Below are experts of layer 7 (counted from 0) of a mixture-of-experts language model. Rows are named router (the router's row for the expert), down (a neuron's output weights, with its number) and show model dimensions 128-191. Each number is 128 + 32 x the weight over its row's rms, rounded and kept within 0 to 255. Numbers have three digits each.
Before each expert's rows: a language model's description of what the expert responds to; "comes before" lists some tokens at least twice as common just after its tokens as in all text. This comes from a sample of Wikipedia text that the model never trained on. Tokens count by the router's weight.

# expert 0
Name-ending word pieces
comes before: ",", "\n", " (", " and", "'s", "a"
router:129132058103170122158069095173114131177180143136122082148133127138199145160128207156096143134175101055134213167069141137073136152085090077111157169148136156113136157059142173129106122103084113
down1:117109166049118126064168127153101162120131118121141095116093137112073136127094105158136067144139196136146063065145121155090157083124109136156094158136137144059125158127102132112126099121136096
down2:114128154107106104105137113115126210162151124133125152102180089072117176085098062148130164109147160109091161171104081176104156088192133094108159109140108165120106094113138109169123144081130141
down3:055198079136145150093114065134144157144128096182047130136121126154123097134118113063163100130118108084026126127120158104139152152196131134111121159129093124146123125081118177139136103055159127
down4:121114184126104185167112128092207133144147102134131124146149129098102129145069183150110093157132154098164116118077133093156112117149104111195102112071209120119098161088159120140140148115139108
down5:132134105118103172138154084131190102116106109068172136174088095164153098175106201168104118112090162131142120142112178112162128158088133121155087113133099135064139123084120125182137119175135137
down6:166163111150144111150105142143168131088134111084119172119080084143069140181143045071110121160083063170143128122084077104083104177092255156078138144130081102064109067148114136153129126127097171
down7:107146125137126119080166115128121157117082076222104160176170112122135132085143123169152132170123112114099109078150119123139171102156127143157137118135128129152190131112128155085142042135136180
down8:127115090160108147124160125200137129180113170093067094102142126104128149136107108143164114181157123121127131135061137161129183127162156111146103133232193142127115138127118176108163068087116114
down9:153118147144173130031197141159122128118153087109086146092075119095158103140140116093164134191130114100172141119121119105047148133116107118168096132178077148122075150047143126123077155122127124
down10:174063158128105128129128127098154110144116138097094114118163138112171061120142084113142126089111141122116161086169129157161057118110140153185156106129146200088067078135168156121235146175129099
down11:168136120129121121203149195128152163183113126095122136113127125170134132129162255128128125150112149136141171181085148077167102110140127140128143112123128082110100115116113124158117105113111122
down12:140125121137130107171137132132102149131181150058153101096146080131193152165121116167150145103099159094070131097164123126127185105152138138120120161087125113157130076185112155128157107136135080
down13:157148120123151122140104193137156110128152149067081166105163122128101112131167101101196140134073096040157149221163114044099111116128125153154105144132118105082119133095156124124116148175110108
down14:112180099118118187093126124183119115125142173179151095077147129140116110133132092104142148209111108128104137071097116155055187170108113129165111194157180162138118128156159114114158106102132132
down15:090143128187180150134110186144134105085128104136161127134145114160134183158159108129191138072148133170194071210125128124175128150143105108115126066125060139127101151188099114119154158133123154
down16:130093137097114106172131129179116122167083190163116145131129118090153120111117125168134133140097124162149134094107183154018181131131144188186135093146138130128102062135110119126134143120110124
down17:118147133122099136098143178120103081147174164171170155130134137123102121127133130094154136109122157127060094100091110096090119144101135115129084173157178149070141085163132217073084152111104103
down18:122136108152128165128126124092140066150137097160103146121115104115127160134142123140125141151184121065129144082123110132057159131140123101102102133137112127134095154180079139125128122134159157
down19:175236148204182119135121137087144153118127135083132160156113143152150155100177159130119069128128082121097108162137117147102125101151103144158128178102128134120113119143136166092059107176122111
down20:136085148142105071128133122107149147191127124113009115159140135123128135095106167088124197168138040135112116173157169068134099140118116178105176123193149169143144119077086164126109095122125160

# expert 26
Commas, places, dates
comes before: " ", ",", " and", "–", "\n", ".\n\n"
router:083159127086155173194130120135127135144120168057104195138142099158150156159168103119163142114157136135118060137108065156141091103112148114097127114095148088151129138162167184077157123168150154
down2:139226110164135192052111149141067196129096104145083186152194146135143162124109135119181128136135209136089135125135113122136174152141123086114127114138115166113146128138130140087071149052130134
down3:064125103195080136130107102128130100139118141126112159132109125151144128106169162037139120088042139147063141114123124136058150163122176139111130118154115138107121168107165135153129124079143160
down4:144118135140111167147100096090158128096178152160061091152196154166198164133057178123086151102121153110132125117105138109175128124140127124186112142085146143185110155178156096155098120117131117
down5:132128092146080148196123128116120108130157138143067132128062137157130155149139220140118135116118168122110112128108130137144145139085098185133104088131037092096134138146148116176214121170141148
down6:099116137128127105128135164167100140125154136139160156118073096119090081068087080124113094175102087149152167101107191083205127112145136152079160157116117131092162068188127148109112135158107132
down7:112128126100132111144112170147130123139138098140141098148154063126141124099088063146121080116136130102157138087174131124148133105129128155149123114125101104106133155142144161117127112117094174
down8:114121079179085141145132113194162109129160224155119088128118143144133108160100106141143074161101129111157115120089170157151094100083155108170087136165182176151119124124078160132193133089093130
down9:128142135088092078088208127120127190092122091096055126151097117150163134181156113122172152134121121129129098135141125199131108096088125174158121118127123057091066162200190148119054179070190134
down10:144101167126115170160230084119162157161129144102153125131077114139143048164196089102154105145093106119176127116174105125138063108117116081161107088099121134080172163101202189141176123132115155
down11:093115189089083140163151121153142171113115142093129078116105134072171071099141255123096130111146138170071129133125133115158115086159150145131161063078153074114094111132097123081073087132110091
down12:122086103106138124130204150132132123095121108082161128111042068163104168176154136167138066139160161141066124164144155119122139139113106120078090134124075081095147088167097138151158066122091164
down13:169143132082113099194163134161158130120083171160067124151087123163138126150134124157116144135097131060132154169162090046136117128180138160170131112109160110161066118126113124122184130138128132
down14:173125084083137136138113119114138130114103166189135130128094129112127142162137052137141173188149122180114103125142089110070093104113148193152101155153126132064103126154099174111112174106117124
down15:152148107127120173135093145157130096110094067136194091184173177137146134136189126152188072091155128184141142145125135143173151092160135150122136081183102092140136119191165129094152167146160159
down16:133100145146133113151119086148104120131140146137122117110143164087141109110118146183113130124086133200129144126143216117069088123143128200150130130146102095147161106123115106098154163118170106
down17:128130127115152140141116128175185179163130111162155128214129187110105100122150068128116115140169131135130073097080112142130125094118115112093056173108116114059132100166122176091107093105128152
down18:121133186122116137178090099078119144211096141145095173141127076138153133139137119129117112193072146101145204149122119135159184163160177122138090119045105159111132123099134117138153148145119161
down19:136131113179115111100134128067089109138137134072101150130118110134138142138123189112144085134109061086099113126083141216157074186134062155138171112136122111114066129140128128111114134109113113
down20:082135118141130151113116126128130152128127133130032137175197119146104128132166150108134212121144088178182105149142186112123153086159103121121104176202157130103122150140134131083183075179114178
down21:172115097114187189178134106113134126133095090148194129130163093128146169167129229150136125130125148153133113114151117090086162192202141073148122178124148095106176183069129148134147134112123133

# expert 30
Acronym and code letters
comes before: " |", ")", ";", "A", "S", "C"
router:171150129067160141127112149137069065144055128123061114121062145078110105111176091133116122165117170088094147147123138137104150135143062148129136140105109066142083161136162148134086143141111163
down0:123127144115182117037127112035118183122114153128104142167078181104044096065192163153102224093133158125151128181144102169140126136103155125166199149075132201150147138123103109176094137035127113
down1:109084125125159104095109109139144173149136099162141066140055101143075147123137112130118148146114129106135112149089088172052122079151098077201150112124097114069135081115170138136129143159136120
down2:118162130158130137089142103111104149107134140078188229142145146132052159115046018131144077153157161175099106121110096152136067157153103113166096141131118108186128128119109135145034151123166127
down3:095090114131128169092111107129140134097136150128133151126084122151104110130108106122137113127117172128124139145129148082141167153205133141114113130107057113124091042025151136199138168096138095
down4:112104186144079147167127116067237119124155112229119150141152133131115153104085123082055126135071148125142133110106117164163128118159127081134121130103122135128099173132106164159111140139132125
down5:172144138155131168177159140110130109154131127112120094130162079120124137135117173180035129060112112128157094094097102124126090128125066147130158147175148123104103083174079128138160098136122130
down6:129143130110135100140105149146155137105125147140148183078113079119128099176115079113142125163098053095139176124128204140138130161061207121071133109202112162098100077171121051176117134171096133
down7:098183110139150125086140135147156130117102077186136127143137145141119096105135116098115120159110148121090110129113132093161130145166132153165082114081131129133119137122164173118152071110108188
down8:128133090165128109101105073187108122151141210113100067081129115124181164192118136115129177177139115098122153107064137113099121070135124167123102081156149112114085115185161168148142105095159158
down9:128125133150199136095214206138106127131128071081098135126161106071126100162144107160159124157186144108113134093132136203093131115096117115131159136150121144076123119165111098128081192112142174
down10:133104155108126139109128114126140121131086091164047122195137153167152092102139175122111140128103145066139188059187077137174143197092129114165074161163120121148136114108177102131168146138117103
down11:140121212119111127134180111150153129172098157115146085120155113128124083124151255088124113157145075122157161184105200147154139140134072088089113108130148106087145104119131148149152121105133132
down12:131161119087132160148158110182055062125122119065106101079140093132147094102143141144142112142156133110110103101154130061158136185194136143118167115128133105174104074121133129114089065125091080
down13:166136082100083101131109185117092134164165166096146185111128074127125137126097120119138131092087199116120198204128088067113133209087136061101084094132149156110101183130130070149130175170121128
down14:145144104116103168162112107101100176133081111135141138136125176171153145173130069126105088129144164095131120140134141122030097129132152123109107093143136157133101107118208125079069054127118114
down15:125126087190195163157064142143115146132144084120165130111124180124129147180123151149135151153233105101077134158160149106127182190130148135074181120103129111122136112145111134119139145075119112
down16:160143134121100075122117127182133156206142111154040117146101136103181127137079105168108153118110075117126166094137123093069118125107133138161105150165117103110113084149122083061133073098137126
down17:134134137119082092115133120130132145159118138177115182136150141154136072129195126091173111129092130093112108059182152119143111139141182103114083147150207130166110099129128137089132180126104154
down18:104159132066103164152095118091083148197107147114091144128096099164128110148129100119069072151081125110129161161098160114131158128156156129109055145118142147091083106123134150185163169151108125
down19:129156091192201102068134179122112122127126115049166123147046102176172142102159180185152141108125126084128127128130141131117095137155113168150150119043120191129141102101145113089083051177138168

# expert 7
List and table starts
comes before: "-", " ", " B", " Total", " P", " L"
router:170163129108146132102123126188094096169086127185147117086112122154067157109136092147135163141125070173137102132156142155166150071155085144114166085151126135158102119145083125130080165151161176
down2:137129136103119104158120108139120126130130218123126190103164142141080165129094118162147098166157197163168149128120049140159103159170070171141184120145068132135095085119128130098134104088139163
down3:034146080170113158139146069100134132114094118122163142082151147214087057160124173061125119110072096098097097137146237092132148127139067127037091161081121155110126077096164129139112129097144121
down4:171121128180135175163111200126154116102143138195157121162169137086127130074115136101099118139102118104135132099094123137174160124134117116168091145096175103092085145133165102157171147112086132
down5:135146138191116123188159127160108120131103114083130153154125114130137174144127203129148095115142138144148157067108118123120117133133122095158138114143143078096152090102079132175171120170090159
down6:120139123117124063123078099165126120168099172066113145157105109152063061159113075094096168167139074160126090036064165198144119111128148127080107115093137110089139145115112162131153134195101100
down7:129142100172136038051160137104113109142096049117187154163174088125157133120064152119123141140166115119082084131190097132124164114139170155097099118128114164105140191111137220057139094100148138
down8:123136117164106156142131150165067136121150170120158093139125071092139129170123168044144138154095179122141165117031109146133181097156238152114105143129122162052092110064127161149152067108061115
down9:150163173091145082098166124188107155119090157096131140141164104133167121142153062090208134149137099140108115087110128170061180152119120131144146109128102105075091117117143146103090202124147152
down10:127119162139136114145165059123160184137143097148135156145120126144146135141089082125118125104170064151172173115109126118116145147132148127165098129087089133150178142057167130112112080089129113
down11:190145116093080108138140105105114094149140104133059137122096136117107138132143255131113106089129121138126137156144191097175194149099084120088154102133133098161145102121078168155122116132168116
down12:116125088160072134173120141102078123119143158129125093126076177098178127142097220136124178145136151079118161127109084105152126199141117103103126082119101117148174078180105135195148092114103151
down13:176107123115127133137126190173175102159193202157148112144119098133161145144104131101130107087046114105146123203184090033132135108100122153128125131172171143092104094118141112148136148164144136
down14:144062106070177141102144084158138134110139165130139166099154153142119132164176058151107140163097079149155115085169117130025179176086130137126134122147125152146118086128135062143160063133116106
down15:143099128128194141129114137139113091109144107173166089157169192136120197124181144115174131124201138144108112149088126166154140136110122119116150074101160109155139134108075087131177208122097110
down16:126152124116147128125146109131102143120105144190119125145132112086165106095114034206130133084124133097115096138128124123064146131129139156153117143136089179131094112145144048139121110134066066
down17:104089162136150137174145205127152121161096133147151145079101101147109110127136123096172093158123112058136156077121138123141103123129097098112125110164146115107106129145117177116125118164113187
down18:089205156170166164112151151075097124140156103121137208140110081170145129139128189126129157164127111122112160178180112124113172124112130134173054148131118186109087113128113129162130138126114171
down19:145206107174136119125157117078101130086119116125140189164090115121134166121158134114173153115127137122156145118077101168189162147098101143132112146117107149125112108111151152139110049168127091
down20:180103123095088101098142198074160148118155141140100133160127135136166184178134081137110130104148053146091108154099084120154123149074173146130124148134109104101159137127086129144105124167113147
down21:143127164106137203151129172194129134115050091112125120145172133136129122136158122151181169143135068153096127104140200065102171160158111118165151172178166154157122153143095138172135123096131090

# expert 2
Common nouns after determiners
comes before: " of", ":", "er", " in", "s", " was"
router:119120176180129131143146135124120146088083145096144130152154109112133109097142227196116130095106114182125117129168138118153114107135100151153107174165174132094190100206155116128175134146146134
down2:072070109136136133122136127069154168153120133075106193134142142138144166097101066143133115115136128157127124082135091145175127077150134181141186070149124140156151138130090095134144152143139148
down3:118136089161078183128127066159123124152074135145112158155121149119069079214129137054143123090136178172099085101127131111163198148199124104101113115150054174171122088077105145177175093093122168
down4:115130174147090142194130159151183132101159069146141090149158085190124152049094130123063094113069203096158155099152120144114128108117121060196104119086109117047077131126165156134129156134103145
down5:152155090130136142121146129167125087159098144116071075168121130154125094148125186198072089107161106096141114175118080115142111122131101108128162111126076122112149070116119131185169101122131071
down6:107146118138102075160161161132149112163091120172147142131105125090140109167134140128109107155123087129152136082139145183204167133133129140042106092103127092126176138145128150125129119141154135
down7:113118118148175110155110151128108108126097109116115180081172126134129145107163128157166109151141097133051172118142111133028123116188114158111097098132106123090119123120143172082118111082056178
down8:160144097141104062086117106199129113124091175107118040128137093100158112133104184130120117151152130068120158146048153106141116090127202125155087073184159117092146146185110202153165196081087152
down9:150238156109154157117190144178101089128128118126059109194105090119144125140148129147126149120172129133098149091090137139111152122151134151147127167113096067134081131129144118106065166128086137
down10:097090148106140183072192084125097143085129120122123101094127077138121037104107150117132142122122147093162151117139131128125021072113063095161086108140123135172101151119126128181144224151124115
down11:127076108108121141137156097117143106199087128094163099117172109195104097136120255122121140092152130143171141126109130055239072145087121096128089122154121136074147135141114170133114096134140125
down12:137142099122133135201172181122098074125133135048097119120131095132136189138100170160120131152200153181136098110130118121135148109128190152091103106181118101166151062128158120126096102117113118
down13:161124077083092109168134134131123129157178188125144124129126096150075143132152152106079151129063123026129146178142097113115179192119157137083084165119120187113123115149142072126122109145124067
down14:088137105118128105112118127110171145160162140178092130121075131126087152174181044144110129135116174117160130125065128101101187147117091149169087152127135109086127125139111165089122083135129145
down15:091086107133128139146077169161155130162207116144194143154137117123135131102112062133147144126200172157156137177095135116126156163142147109090127123113099091154120114124122073129178158097163095
down16:166118124108152120168130132157126100139079161127109122114077104108127129101118123204066134077150117103167130086128140119073116063113100184189097132121116156156111109127144119118118133134087113
down17:151118138095105130140130147164147079171163145171140195142126109169129064095142168078118112130148178114075086103094186122140120187143124066132104137170186103170126116118133182085132114195088139
down18:117143129061120162128134045058093106114115068131131176106116099147136138121149086149137114103146155107140176161144080154155123159101140120096082122108097145114127127168110114157119099167080133
down19:143163077154142103154096109159064125134128129125095128090115137131170221105139122129183106113086102102129151113068084170161153137138119157090132062094109160134109127116158148091094083176093119
down20:113130162130056041153090126118197101116093164129099170166178084108127136077098137197131118088160058166065126085204136076103131130137175105111177089121146076149103133084108158125106050131111152
down21:190218127096088200190159145185110094128095108109123166149171112119104129138105178094175126111102085151114119084203123069122146131165160077162132160104122151135143115108022177132138148134153131

# expert 18
Standalone numbers
comes before: " |", ".", "5", "6", "–", "0"
router:117134168145119202195146123108129104204085163077093170126094113142117114141107164108164110137118115153167094110154124112119140098097126175130138143137099088149126180138091055100128115083125155
down0:098129151135114123129172166114105197122153133130132132109131168148075122133189130058160183086126079124093172161159103166143154132121128149161163067088100201146127148162099075113093123068143102
down1:038098151131135153150146108085138121174151087174105083130079134135104154147080090148122141126103124091126105125099115141120104121115116136164096087149127135132207138110079171150094114137136127
down2:135173070134094176112140148119003167134121130102092167162214144141146129093082130114066058110143219123086106076110125152133114123189114126145132111160126118142130096166139087135112133135198130
down3:131198038165158167078128111085108103144147127120089158155141157192121088155127131089111115115089132134108158127128201106130109145118114151063153100108058132135107121083111101142156127130118196
down4:140125108132094142118127146113240098104124126203123152118169137131114167121116147116128126135077138130114128111062123105176143089172096092174147102129155116117082104122134143186119121119127100
down5:138090136101097104176129112128157147149156147087145074111120112179100144141119212105111107122132110127122112155134106161124107162108118137123145143128075152131150094105154165142129137149081114
down6:146126136125129102172141187107172132161135147111088149091111097081114101089106033153078088153121067121146121116131186128124121162128124107084129097092137089096125146175093077131099175133100156
down7:184152100145165146140102080129094106114114095181119143142176138116093155111152037125128106126159133147074097170134158125107128090116150132093126153152131111128141153184113151101145057171131151
down8:151144068154081147105076130128143134139123147097147131088193092120123120109121162078157143115102172126101201124034129134139087066084191104119054125086208138101118109145153139169145112096105128
down9:117168135123133110141133100128101139129164119114090131127100119107145095169122066180190140112131064049156140087121133152123149094088118116142139129127085096134073137105119129112031196133102127
down10:113105143128121129096139142130137140151118070160124126137118074183119133140069210136128127101074175131117180061110118143139053100147131106144105133186136104129160132095105139119113124124098064
down11:154101118140110147141171104149127156164117157123082096059130127080135129130118255104125149180113146107161117119164129102183141099148116147074125132138152108107135087178110134147154143050107126
down12:078089103117128116155131109130020068130132138119140132061100052132173178093113155116054128110085117127102075134137124093128131126133143100128108122145123071137134100152164137124158099242117108
down13:199105160154076158120143133168136086165168135138136158094121140143148088186167046129138111131105082105151144142116101075093148143127174101151194123119133133108122158135140089101181065060167129
down14:066161128076178120105117131122157080148131124148097144144142149111152114117098049101135129189170133137192108121150172131043125182087111163122114124159115139123141142095141111127152182052134150
down15:155170068202160146126092156151120126140192121164176125130206110125141124103129057102111141130167185174142129142150111115141181187131173169150156064118105111161089141100067067080150155138156131
down16:178113135123166140126123106153107166164134117146082171108115143118123126132106067198124134145136150127158147030163185115067132104137139144159137138142158068077119110086096136151126159130136116
down17:108112121125111130121152160145138134176110123188183144127090101137128156138064084143137148137075196113147138090072107093162124123130138116058084077185163055107155102138128126109157104180102153
down18:155150163124115209138079099121109124119165096116143148127105054162141192134123131181120152111105204113143118227147190147153152140127146169127060134111128156123084123095104148170166126174089127
down19:131172092130170112129126143074129131131125174074102174075117129190171174066131119146122136118176094117130176110157085114080095159151130090084130075109084160167115085123166106133132114233135099

# expert 28
Word-final suffix pieces
comes before: " of", ",", " and", "s", " in", "ed"
router:139110088169171108184090118138140111133122168188146104115189119100179140142137237122126140113144095141152114147113123155122153117104099118070121094139126121103122162078110135159144091123141109
down71:135141110101142134141146148145150111101138179070071179129095156174152149151200121081179111098128085113143172125128126184100133073100053168174156124153129135129088130162162185160141106166146176
down72:130117120052133192130140144129157146150148110052123118124146128129110118180135174116151082150132118140057158145172130140079131134095140127141114108169133130147140123164128147132141103128154098
down73:076130123162149085097153164125098172153078138089140139154105129137105135129115165124142200102099163125147132132130123190058086077103130117099170080127095142152120142137110131093143108074133115
down74:131180180128127137113176166099138149112066130130114154163063168100155150102078207085084126159106133128140131132143137134116126093109101130092116122183111156059126165127183160139168117093137128
down75:157174116133070129142128069119129068154134198120120140118152139131133086129103132227101176142082146072135189142070138088037093151131154140158119134139122137118128135127099053103107132138128081
down76:110074097079119148125128142131130054129075112128166123097158091122097126146052121074119142131127129112099139132102123140111094101109093111113063150117142077195177203094119150140159110218145147
down77:122103165065158157168100167147140072097141151101116141078185108155130124129155104110144177149133128068123130149128151124129144135128126142189104141085194175071132128132199153144166159106080191
down78:109128121129133112165187123102113079104141087167154111090140130133058104155163159124108132095116086173143097127145125162180119131119126106175102087125128140163131033079049159163110165139129127
down79:085069133098126174162145111099116128121141092132163129097233157147159136105132125103134104134150125128084135164109146174145167117093207089102115101107153135111154161069103100173129154142131130
down80:131128175110124057125106148131136135052136139191121138111206198140146166111118112175112125097137142140144107159093166153164091089169147049137171145163130155155142071127081126150176128119133167
down81:137122131123101129114185106110142103135153077123134138147099124132073075158130104058110168121167130129144131155077130118139163148138129190190205121108095108116127115145108164061146145172159171
down82:142174128144115115153139147137071142136088089200172118102138118094136084128095128113104161107117121127150089132108145132135141099149101113150145121115089129163153149098124155048051112127118125
down83:076135144109070144118102106042152106198129140160136098129132130135074096204172101158175158102112130117068133106125093099132147071159150234096122119132106141089121150120151134145144096183096110
down84:163140081122102129096124116099137195141162140142108153132132159117126136121173156144129124117140142172106170064129108160127162109182201112098129155193152095138114187170188125111087107091129150
down85:111103115113121218104127169094158180129095020139140090161113141170126114178132067113125118110189152117102130131112129153118147171141156170115114133126169120121130121093113166147138103109155121
down86:134082079152128163128108124144147131129117171137108078133078040090080143126166081147153114108107113126149090160091143152124176101153103129080132086085112146068153126107137168188169116128159061
down87:231169134127137142131161128131067116113124180113122170158116163114108176073132085173145160077151107081129135155153115176139127131115109142147111132129103120102141150122126070142096140128108152
down88:102109146138080128121101095156088123134121108121090128119137102112116145082127176149093112170170197110081154098130139097113116132116180202165128142132108089127103113221111167118177119098141150
down89:128192137098127113113117093149120130178074174176115150133082157130119129168155032092132134147123204125106138106103118179154130160110140115128196130180099100151071111156093139144071110095113144
down90:134157096142139112103142129132162115096111105048121169120090205104078157133126139145126152147077059112131141138143105130162123095090112062157142191113101127172109054138062127176088141073114230

# expert 10
Clause and line ends
comes before: "-", "|", " The", " ", " In", " He"
router:097136133101049093126157143059126114130139148098157130124115042132141133120128106165144153176111126128124128201132132153154216119145161133153147125125115119139128091148070071095158135119113179
down1:093087147121134101098169148143147123144136105131150158133074091138110126173108166116082081133078080126136128098120112127130128156132069089155120161181140114091167146121133137086122147153140103
down2:107138115099067148095163143136102215137109135150076193138192141140068172084110076172142098137136180146145114131098068134137089131150123127165137087073107117146132084158141133047098165131147179
down3:115130096163141151125047100120126128162119116113186146164148148167164058143085120094106116167094077093093113132126134091086097130070069117078126176092081184135100135112140163121147147118168091
down4:140112147140119149132153137131187083090125137186132126115163136125122141128071221132126097183072127113130104076131125104164127109129149067158126141097149104089085127195173124127130128133131089
down5:116210099147166168176128145134094103150124144174104140122139060146113198194090172129138068144126129124102147133112073130078173142139149126138075105157131129124124139159110112157183125143117103
down6:096128124112089127114137119176127197118099158143139170143116069127117068128139063133111127135100010115142195062169194096128106119134176152071088109125110122152080104159128136131137162164164157
down7:097164135098163112161134166129108097138067165205141094092150112133127123103132151120167120143122137112128102133130111128116183075131115154127140093031090119058106145179199144096140073121171143
down8:085128074212115150159113078168118084121158151111041088102135113113118143124118116175151138130117165075116118105032123115140087123145116114144100165118136143058058128138118161100126103147095123
down9:179128132135147147076125168129131118143103131123072153162125155169134083130130137126127122163063115115112099144114133168126146134116120073129110126143073072149101167140111123167024101131113125
down10:094132176126091121141109127102117128158112094151128143086131125156111059099098128110152127103131108120121132092183046118145027128133152119120096087077112118107146126104156157131211134141091058
down11:142122118099117164241183082088162130129097124133112109117142131125115103133121255128134128113152097113136132155134117107217138168143125123106113129146131127103140138140129150131126124123139106
down12:151124087104107164172111153140077119157118098091131129129080113181140111094125164147098166090168161180195051077146141101167135139153183172112140120114075072152145101145125141152139141135088129
down13:127093130115096142132122129140113141152105170149168101091139129131122147113155107175088124085127123037124137175160068030078170118145064111071155128088102103060149153164090156083111122137104100
down14:130134093079156140158075096107132094137126104094127160163159127144160111159121063185170114163153126117205109080137106172067135101107096123151132128110197116103135160114154134137146086098105121
down15:135127130123145164111130133195122118112140147101157072146149190150089153137172018144229101127142154159147117166153155123160140127145169153111107160113119129152138126142127129090127172127148117
down16:188159119130177122156096103164121117139049208115115121149093149086107142110144104173147166128099135104141156072149117121034119128125127193191094153117136148172143094101108139114112113138147140
down17:087157171125157090093114145093165124215151106125105205121135148158171155150095126138153126142163187117139141123106112176132134132103069121139073131141160122067141087131148162101128154122081140
down18:172111185128119160087114109070133086121149101120098162105134069131208176120101112159133125219120127093148143238148150144072166121129173106121100106077135143046123112136137082185160135121093132
down19:126126116113168068121122119086093116148089146090086115129058128247169200138138104138158137109182131139083137131132114152180105114128106100101077097076109145126152116201169152188121139110158106
down20:100061155115108177137140202114163133101117191146097136140116146089117174097131116170146094129144122100103133140186140075149112129108138160025124129187117128104127120123107124117116135132051181

# expert 14
Table cells after names
comes before: " ", "-", " N", "born", " C", " Votes"
router:088110082100117189114077151114122100168182106181153107122136167164075107073153127147094037142171119111176164133093059098125089133157111093155133116067163124119122182111135122084098137120075135
down0:149153147092166156120153103129130197156123168123149121181073171122053127123206072079195164088146136143128075133125133115186141097174114144113202131107109149160141141092117133139124152099144117
down1:134106123136168099128165114140121124124145110181115128141121158109116136131117128135117143146083099083167116145130140128028155127106090081113128128128130148100202089110118133126066106144133062
down2:101120147130064123117134154089142161119068084083129231196184162101117195151103047129088107148101086141116132073159032152124128066149172137184147090120122117124129149121130115177093153051166107
down3:139125094092151170111142078113125147096139074135103119077209130120114103128127107117100091111099147124084152089166106124100180093108121129105084153111050100095106094097081166117125151090177107
down4:108104178106080149109101092140203118122202116186107125156188107120140147078100173132134119135074166069172127123117094101164165112136124103147095125093133144126102161122145177152148222125130123
down5:209167134196146146148135109136145126153106130126144111117138175182123082143097120164171109085142100110133030107184061104133049097057080099175063166094141130107129149095149192147123179112125133
down6:068110162076109132139165183148117157174121153121101156095088133111106056154097098083117162170146126134121161109122154113127123127136112174066108149151126126106102101155140142159063220153097135
down7:088124122064160090116127127131116118165151108147144158169136130134121150090130123137130132176137091091128113152135142138147150126184114131141147134102067117147127129150213190064137070174115158
down8:116142157153089193135143129155105116127076175131073073089149087101153129115115153115103139150070161109122191101044103125093096106193155065164090157132126105120130090123131133117166116107122105
down9:127149134129152119053141128121095116107123165173075081110107106155131088158189054123134137183120116082113092089135193121139142181070101153119147138127077159129087111127090135162068150142103117
down10:097118149119116103094125141085185139133115154094134118169157154114143051155127121113162132103112083105115208092152082103168121144081120063159097117110120115140102124127213156054128152156135156
down11:144162137097115107113166159131111137133115146142114106130143136112114101109111255118131080171113100116104140172171125108246114131140093142113147091086103095094114101147071134176097121186184128
down12:155067111111109137182172112158182133123151123119098036103036114133169152110168209156129140095095168142124080146131155074204144128143189125112129113097160080107140076147130109133197115122134133
down13:147142127093149135139169156133164113137137145117125123107116119125128134130166126095167127114118154067157113189109097119120191207100102124133084168095153135113112142104104083126112127160087137
down14:142104069103145209190127126109160112160193142158164134105103180157172126156149049146130133116106146139123118110104115165077153151091101080113144134127183060151140133117143131136164163103174144
down15:103078084151136126128109154127166106101173090132211099149128126115144109147212174139131119099152153100162147169135118102161216171137155101107101110136129067143102156156054111142155125137137134
down16:118109154141124103128107138172123119196067140099155099096143103126121110115149018180152108125109127132131125090114148197058132053121155201124127123129130139046133101126096107098127154100110142
down17:151132152163117165079133127151146147143168143147142142158119111141113069096135183144128130114178160142118112091116138066157127121129142132139026150155172127131169123147137154109148127119148137
down18:134141162092139216199172094105130135092136134146159190109113084123121130113102159120138152144100135103170156120139183081052101140140125150134101149086111151156108115122073147165136166106138142
down19:133196085152180219108101130118111161115092152110080159123107097188112177119158121155159088087132135123123121120131078150126138124133087166135096136110109136132124139174088135133110068183142108